{
  "d_expert": 48,
  "lr_router": 0.000896,
  "vocab_size": 8192,
  "rope_fraction": 1.0,
  "init_std_down": 0.00707,
  "optimizer": "muon",
  "beta1": 0.9,
  "final_lr_fraction": 0.03,
  "train_tokens": 307700000
}
Below are experts of layer 7 (counted from 0) of a mixture-of-experts language model. Rows are named router (the router's row for the expert), gate (a neuron's input weights, with its number), up (a neuron's input weights, with its number), down (a neuron's output weights, with its number) and show model dimensions 0-255. Each number is 128 + 32 x the weight over its row's rms, rounded and kept within 0 to 255. Numbers have three digits each.
Before each expert's rows: "gets" lists some tokens that make up at least twice as much of what it gets as of all text; "comes before" lists some tokens at least twice as common just after its tokens as in all text. This comes from a sample of Wikipedia text that the model never trained on. Tokens count by the router's weight.

# expert 14
gets: "0", "9", "8", "5", "7", " and"
comes before: " |", "0", "1", "2", "7", "5"
router:156108116101102092079172169166162120106165181143160147151099164102091093109145086119156166105107153102093160151163178157159091173167109157168154160095152098097081170103168178109084145132167100148111158124083093164089099112130106149099180157170097161091095094091110107126116094161173159140110101087098162098160166089065165155093098121097085171092086099092146103154160105096100098108106111142135087077098163109095161112161096177173162168161109128170164091089106147100151115101103085092096106154099162142166098100164091098112113170160167098070091166173159143103150101161089157149085094167107167151164079153133151110148113177103151154095093152106158153095145086138088170146086092091153095075076149117081100106102161159154139084090159176135086146143096143162085100151081095
gate0:159107118115056135158110185086088123088137139166121140112117137101115116080149058125139099095145127165159121215154131102128149136178116170134166149130129095159094155150124140141103137152186096162118089088101155100091169138166127153126147099161108145062116179108130080154115121242169119135183105081129132092155205113175152151081122148078110148112083160112100142139068161155146113130171153160116141120159138149104122108166083134155130187129130107186138178129123119121095099061152136145164139198168096136156090087162166113087132133124128134092117132130111155141173076119127099141075124136156120150164106136111141124150076184152164099091194210150144149103126069149107130219034170091138108100138132117151123131094170112118140134099174176094106103135149157110061138159156146
up0:075092132135113137174140107126113140153131121156120131161054098158161166155127143131136130159134121085088113077084134122114151174106125083136155156124127153098130151121095127186127119152124140141120109091182086107135124081062176135124110120068143114151124153122100162130167103053100162132095156167090099190100083089143058032174099117180073168160112086119133129143097106111089139162127123114084091177105148157170132162129051112066057106105130127047122090086128085140198132131095104149152125107120150059175134163143082139156091146129111080118202162063180132068157142113114136127105160112098161145090133147168082169124154061116136131147134114154141129149174139084137138105161117163121146102111172103074190110162115118133139155078081112186152163092110082119137106084133108
down0:134075152150170097182106136145173135090110147098153097133148135140138114092181123107115168150110120080114114159114125139128120159127131166140159112073137176142136084119155124109097147137084161147115105092094148165080169060151174118143172129181091041153168151131078095081139149158118113087172089143131162158126123165143155161124110111126131152151138159092126129185116123115128148117118155085128090170180133161071180062079121158152108126119101090082138055154130122170152225139088015089119141088123146134087127126120097113162154155122143113190090204151155170132140170124158133169171139123077104134177113148067156038161158128116122142130131121137146111169069151152191129173104125133167158120139069107114126197115107139160132095127121084114083105079138126099179170154166151

# expert 1
gets: " ", "\n", " (", "s", " the", " \""
comes before: "1", "-", "2", "|", "s", "=="
router:165107100098093095086173160152166132102169173136167155163097167108095091098154089160163157091103172097090144172161170148164103172160103139152162149098171111111090170108164164107098140137166096144088167116098104165091104104124087157095178154178087172092105104099099106111101086173164155129124132084098154106159148074092140164092098115101077166098087101090102101157156105090087094121095115139110094083106175108091168106162099175159160161160114131170171107085093150083148115095069088098106101158110160145172108121156099102106116151145153103067091179165155158110149104169089148152090113163109177164170095160150161107160118176099141154096098153102164154100156093153092169154087103094177097084085149127081095115098170180159108084102152167146090162147091149156094087109076116
gate0:153105077106078196113172223146121115163115115159162098127140068101098092163173128155113125147092133142134126154124116124069075147089082163149164103125108128136183139127187152135106119118136077173077179161090134153158127106155109115146139138136101173127119170119137116168105130151165149142066143138217135135109117120111130131092138118036066093112138122138123155127101094092164110154149130147086110045090180088164177120130087096082141188129126121153109116129197197156122130119163149126087112123120138138146146129170106154098169102102186122149064103121126153108191138131104145185173144137121171168112161119117103102088117147063109133172078111121131100164110077179132108085255085098128106124153136101132125130135110138135169113139136132138140160151046157119154104097137110
up0:130125155124106184136156191148125113093127089130158101127105114135183149167082159087137093128057113157115074099151180096138070166076111156167129101156123134125123172115122054112125108159200044134106129128126138123137158119175096081177110147161117120111093082125106090133107138193153139102050097166196141110162120111113080103189168128125076089104170130115139120135163089139144145126146108112122148101169192113158193157122171126113132177155176111120071113108202204149084148133135085124134093125081168174170171172100166196104159150131158131078099111168074109133137093124128102113123179163106128129093118171170125121121116114142135142129147069123104128165098142128095163065109162127124110098078122136114093101075159141110162159126141205126168140160072152154163079118135085
down0:131112113172136078148093033125128058079169114105098148080145089159126131110086087159077162142129123113143045120110111125109100132124099069127135110136150115111164128078145139099083139132141125147125125087148107156107079088090129110132158161082103081134103052107143100099076141159091162178093143155117111156148117138147180149130160156079108122091112182093112142112102086057086110083083150126092096130093168165107143165087158143120141147158132137139134150120152059068137085186156150106143085150185107120125137119100081080103163129126151132063160099129074082135105126118093103121060080087156157171171137184132183138134138183112085128159095112117143122151139087113177132178099086151122129123165147128106185077091089126186079156151054214152166139132096130138138109152135103

# expert 48
gets: "0", "1", "2", "5", "9", "3"
comes before: "0", "9", " |", "8", "5", "7"
router:175130136121116110059148203171144129128183150152174142131108126103122095101142085128163147116065140076100153139152182142164117199161137178138127156110128114131112173065200132131117134136161134137098157126114116134073099115164091137100128135172114157114085102121122119113097091135162140131159131106104166086192130110158157152070125117098073148104112103103155102152172107073111108091102104175132102082131131077120147086144078142140180189185136109142129112108109137054169101106139108109114114130039155148164109095155121109127107159140184130104085139196193154120159108155090135164141097154147204122176006134133123125127143184133140143112103145123153140108143121154106128129075123121119096073087168150113127112081169143139111125100135148143108138139091138255124065110087126
gate0:105136085130144127115098108139107180143178067122125185086123122094130118053156129141196139162145157149172103131227061141108119143115163172130123091130152083071178133101083117126153139107122112105099132113163135160070134071133117093093121154080152137151116136129173088139099044160138115112172191022129117141102144154129138114124145108157145169119170124186136132064204058158110110163124168099146100082119138143110113097183185156178125127138157150101163150099116116164175099092139160068141097137084173141142140124107124133081136109159143153160094149203103097148173152139150102112129131148151180108169157118126122082141160154117093134154133192180126162112145157174138114112133176186074117130147170106150169150121148101165077167147139066090143097103133155083135174104134137
up0:103140079136140160112131134140130127188132137084100176112141116106135097164221119101123140128145236070043186162067099125188150139096113165112034111107112092109177235074110161143135099126077112141114172115136093077099143124136118112151114095133143190197100104123152118157157129154207142098125117161165092118116171074159199130092165134159107147125144133155172127073116138159157156164117138087097143127162198119145138132120111105142167141154154121125109125118076096174122080132148102128155121125119099149119135106104214106115069103140074131142131119127112192112174106055130143128106089147139127115189106154166121140113119072160091092103150115122129170096107123126184136118131190127104118150121152137138143144127110173082112124111149084147126111114057142109142100115081155
down0:094146144156142150131128160137154120127141132084148062083119179164166205198133143181107108097081109150137141125180145074141086145090129172134130103128133119125098162127089174156139047092149137146117121084102143131090121159146065110175112137160147100210118174136163136177091109090065140139120168144114115097112150151137178109178056146108129147139124118167105123114105117173108146144112157070074121211088132180089116150122164096127112074164118179128099104080112138120129089173147120159182180083109139165116131050093134136085113169137114170101101132101151140165080124056088107142166090147165117115069129120114173122133147146123069128125130218130124120119129101137165126171138098127142139146146065106111127172115184191116226153087126087115086147118153104143129165132123127

# expert 7
gets: "0", "6", "9", "–", "8", "1"
comes before: " |", "0", "1", "4", "2", "3"
router:154106100106120097085180167159165114098157180146156157158105174101088087102154087137160155099115158097097160162161175164162094162155110173139155166094161102108089150093173167110085130153162126165108155113110076170088096101136102160102170151167099170088102110095108094138110089168178174135107088083102158106167168077078151145083091134093079187104086104106115104150188091095111088110099119147120096081117172112093144101146095162163163163160110119160154099097111158080146120094093099097117103150100152145156099104168094103084110160155164110112096162163166139094140098164093157143087103152112172165160083155142166095146103179102165154078093159108178144080156084153094157132090097093148094088082139137083076107112169164143135071098159175154089146149095138175086104149073102
gate0:164127128101156142065102148083114143090185143127176096105117180106140131097123125107141117155113102069211100105138162125144122105125093104177107153087112131106051147073092108162132104091142106202083130074089095121053127040157132096101127157104114061170069107130132132056127094118135155173104129173132077114123114088132134120081100105124133142112119142077185111098172095146126101118110151200165124080098117127147052137132129086153131148141125127133101071099129138112139164080114176137131132128170129171149088136140218163147131169085131150141121190147130147106104149093103142161122066106102093125104085166086064058106131149129083141114160119127100035134109063133094087142098150166120116135100147152143121123134096131093119126119142043137084179136094148132094130141123162
up0:137096090144111110125117095094105082194081107135131120141156108149117151110126153129139151119142130144153109084077091168122114173058116133098117133118113082117129132167124131063168136163114142157165179110198139139104188183102202068137108097113108177103095180150144118146131071142133092143177102172165107127139120198157166124118099133153119125150200078119116115127123077171101130112174104093171126158133128132068153087111088110131108160092113169097143113178121146157174078102166109147043128135127158050193149134142188119100088163210157100130099128080136142177157117237116087142130165158158162085109206107134120117143111101139085093094110133110103126151101172140138145080148095108132129192150102126136143126106174079115112170104105089191115143110159163092147137114114100
down0:125148061167091125120165125150047107106152048112160185091124101144132102139147085126132069099161155102155160118129134171127114125136074127115120137137109197137167128124168158072137120147205132136100141112119113061087152170156169081067157136129122123130156128130118157125106121146168190213086042143152132106173134085166131144150121146207141142139143136144146106196062152113166092128058165182103121098097135177107138167093197106143079088144098150115126098168134092176111135110167158106100158132125146159143131130145090101137143146137147164048121121145115092092141137136175131103148121161159092111141120137126079145135118086173078176149172122167213097159086153139140097075110133117148167117160125143096159188096153143131109113203116100185117114119136129141203123117122113

# expert 19
gets: " ", "1", "2", "–", "/", "+"
comes before: "1", "2", "0", "9", "3", "4"
router:160125102078125084077183148158146170089134188144149144129119168100128120117144106116153138070147145135118136128185181160127106179159146157165155128113191123100089199087204158142142175141132122118121163102123120193130132103134110153120137129237103166107104132090104138086136117158165139122137112105092144075139149109091157152092121147097072202103093105127119138139161114064128059122103098127099092085093163132103133088139044192177180205160121097158156131108112161066149126125131119137138051152049128179139070119139080098132082121157169110118075164166136161126152136134127165134106109110113150136135067129156150096134064178100122129088090132126159143131135075110111133180088111103127095062056129112107122113127142133124112091103140159128100172139116134184102096126074122
gate0:172140114085092036097146102150158122089089081111201136101111154163148097191142168158115153113130122138169098135175078148101147140127105102130110099137123171143168192145138080152128130093119190134141129108101132164118087124155108146175103044141138157122053149133179133125197126150086176146174093151170179138150097173138120124112103105100140098161176176115075137159157074046177096158151130130146138142166114083109134097112178134142106122090095093123080135149136106118100128127104087113076133103088156091167156134070073112141130123131095085130171058112135087116151188147129090116123087127147189139103165099201129142109114156148136085118132112162142102162149132061112141160158138116109126094121078150108179109108186130104100197115164078190177142171150107134159138126070125
up0:174184148106064109084161143092133134092119109132154110169176152148165121146180130147168127160105151065135119217152128138138125176155091092119151120141134204153124152105150049130108128136174121113128133112142136077139119134140110136131125099108125181142096090115154108083084132159071123182113147145107138119089153143152209148110140158100098096089163145143099116144176129103110131086095150000098158134156155115117094149142099114217129113095145093128119185162115127175111071123114156092109127129130089139120109075061092113052169123115121115117171142103167203116068113134085086119166137138139187116084153180180115150126110180110127092137114142135182207150147157153163137156043163089078142149111154130118133115110110127142124110120144068097110160086151104147132133117135143
down0:143139158141074056099149146079176095179123112086203147044161129177078113145119165145115136104139106115091118101155089136155091108119111097105119039148158151163108112119178128189145154145087093162141173071155073136098145127095105145143129122114110090113160136098173125117102137111117125123124134108127128117135140133179092052121158112097146131161161180072185116151110117132181168162173113144177129093101146114159175116125084075120117146106114166120162128058134117133155129130130124113183165113133166133148160175165134134155138155127129114134069131104082073106111190125132080156122165197137074113171114170154074130164114154110032112176148161141047098089106115121183076150134161143131125171088120119107106090152123163081067122152100054077176143123153106121162130117115105

# expert 4
gets: "9", "0", "8", "7", "5", "6"
comes before: "8", "7", "6", "9", "5", "4"
router:137081103104156145116137184140144135097162136174196131154121123095113059103134066135184127138141141109117138136119204145147104153128139187127203139099143107089133154084133149076100154092156120145090167133061054134076081110142123154122087137152135141115106129098068104125110072183170164158122091102104144072131173126135199141105129096099084128059109048133123145125123124130124096084093108178121111095112127142124175099135082137142165164170118111131156127095106150096168096074123079090101106150117166112177130130170108113109086125151131112168072185122181191054126085134133172189140146153131162173187059164118164115131131151143168154111113147134150161138143059140079107132107090136127100102106131124083146133085150161158116115046138167150136129157085132219113120123125116
gate0:136052107129114184164162109066124125117152184201110149118142118117137100137155080140134156131130136128200107094135125098186158179162127152176164159096110085150129188120194117154123154117063131123150105173077115072146119135132172128153129124126130136111121163129153081130092131127135148120109187095070167152132142126127100102110158117156127109127149104173141114160077034176092128117140146202195115118124176117080147153069081158144147130082162098137148141125153160138135171129148103116138136102136109185179118134092143132148050148121115134167095133125163171069109089110113101117133135124138069195157157132175178083164144190154147199205111172073111112146094164136205096111167111139140095111144102133123153058094143128096104196165140149130106125181161104147108163128128174
up0:150188110159138099106050099173158168139100066105092054131115165148120174118100125168107129164129135139072103167118122087063080122102110097087098091129137156106108094067116145130123131099187140082138139144160123143167142125127124132112149131074097115140124086067113163127123137156114126157121068116232121115114125125124112152148119181126096155151113085091125154101186167113111077120108113078085088137115085142122105172210149122102157136195125174137142089095087096129181089160117152114085103153111177124116128126114123146164166147149138039100139124145091115177158172161108132099109084126174187043122131135087068122165093102093174088081146096164075179087147168110078126124094151114149157108105123124163127153123132120152153070065092131141137121086099147095128081132081090
down0:197169108109153194110142058162110173098121077171089119092128145121154144141113121103137129112115137101133148118166103184134158132087111154112104113118120152141133122152156167133109150070113128113098123111129092161102130132122119127044127142138144123138083157119112109083135182073083156131156128157160127143128161130121099173159192124082125098132173092121156089161162115154139089071096119084144136144151163126179192143139103181172151155146150104145151090117137125084180112133115104103128137125060074111139156126090117089125116133197197065135126143196092144105145117146134080096138129133214122130140067080099154132081096154103109200156149171065117132115201122176123159104085161177166027138173188121161145129108161077149096102126079123165085126116127070115173136128066091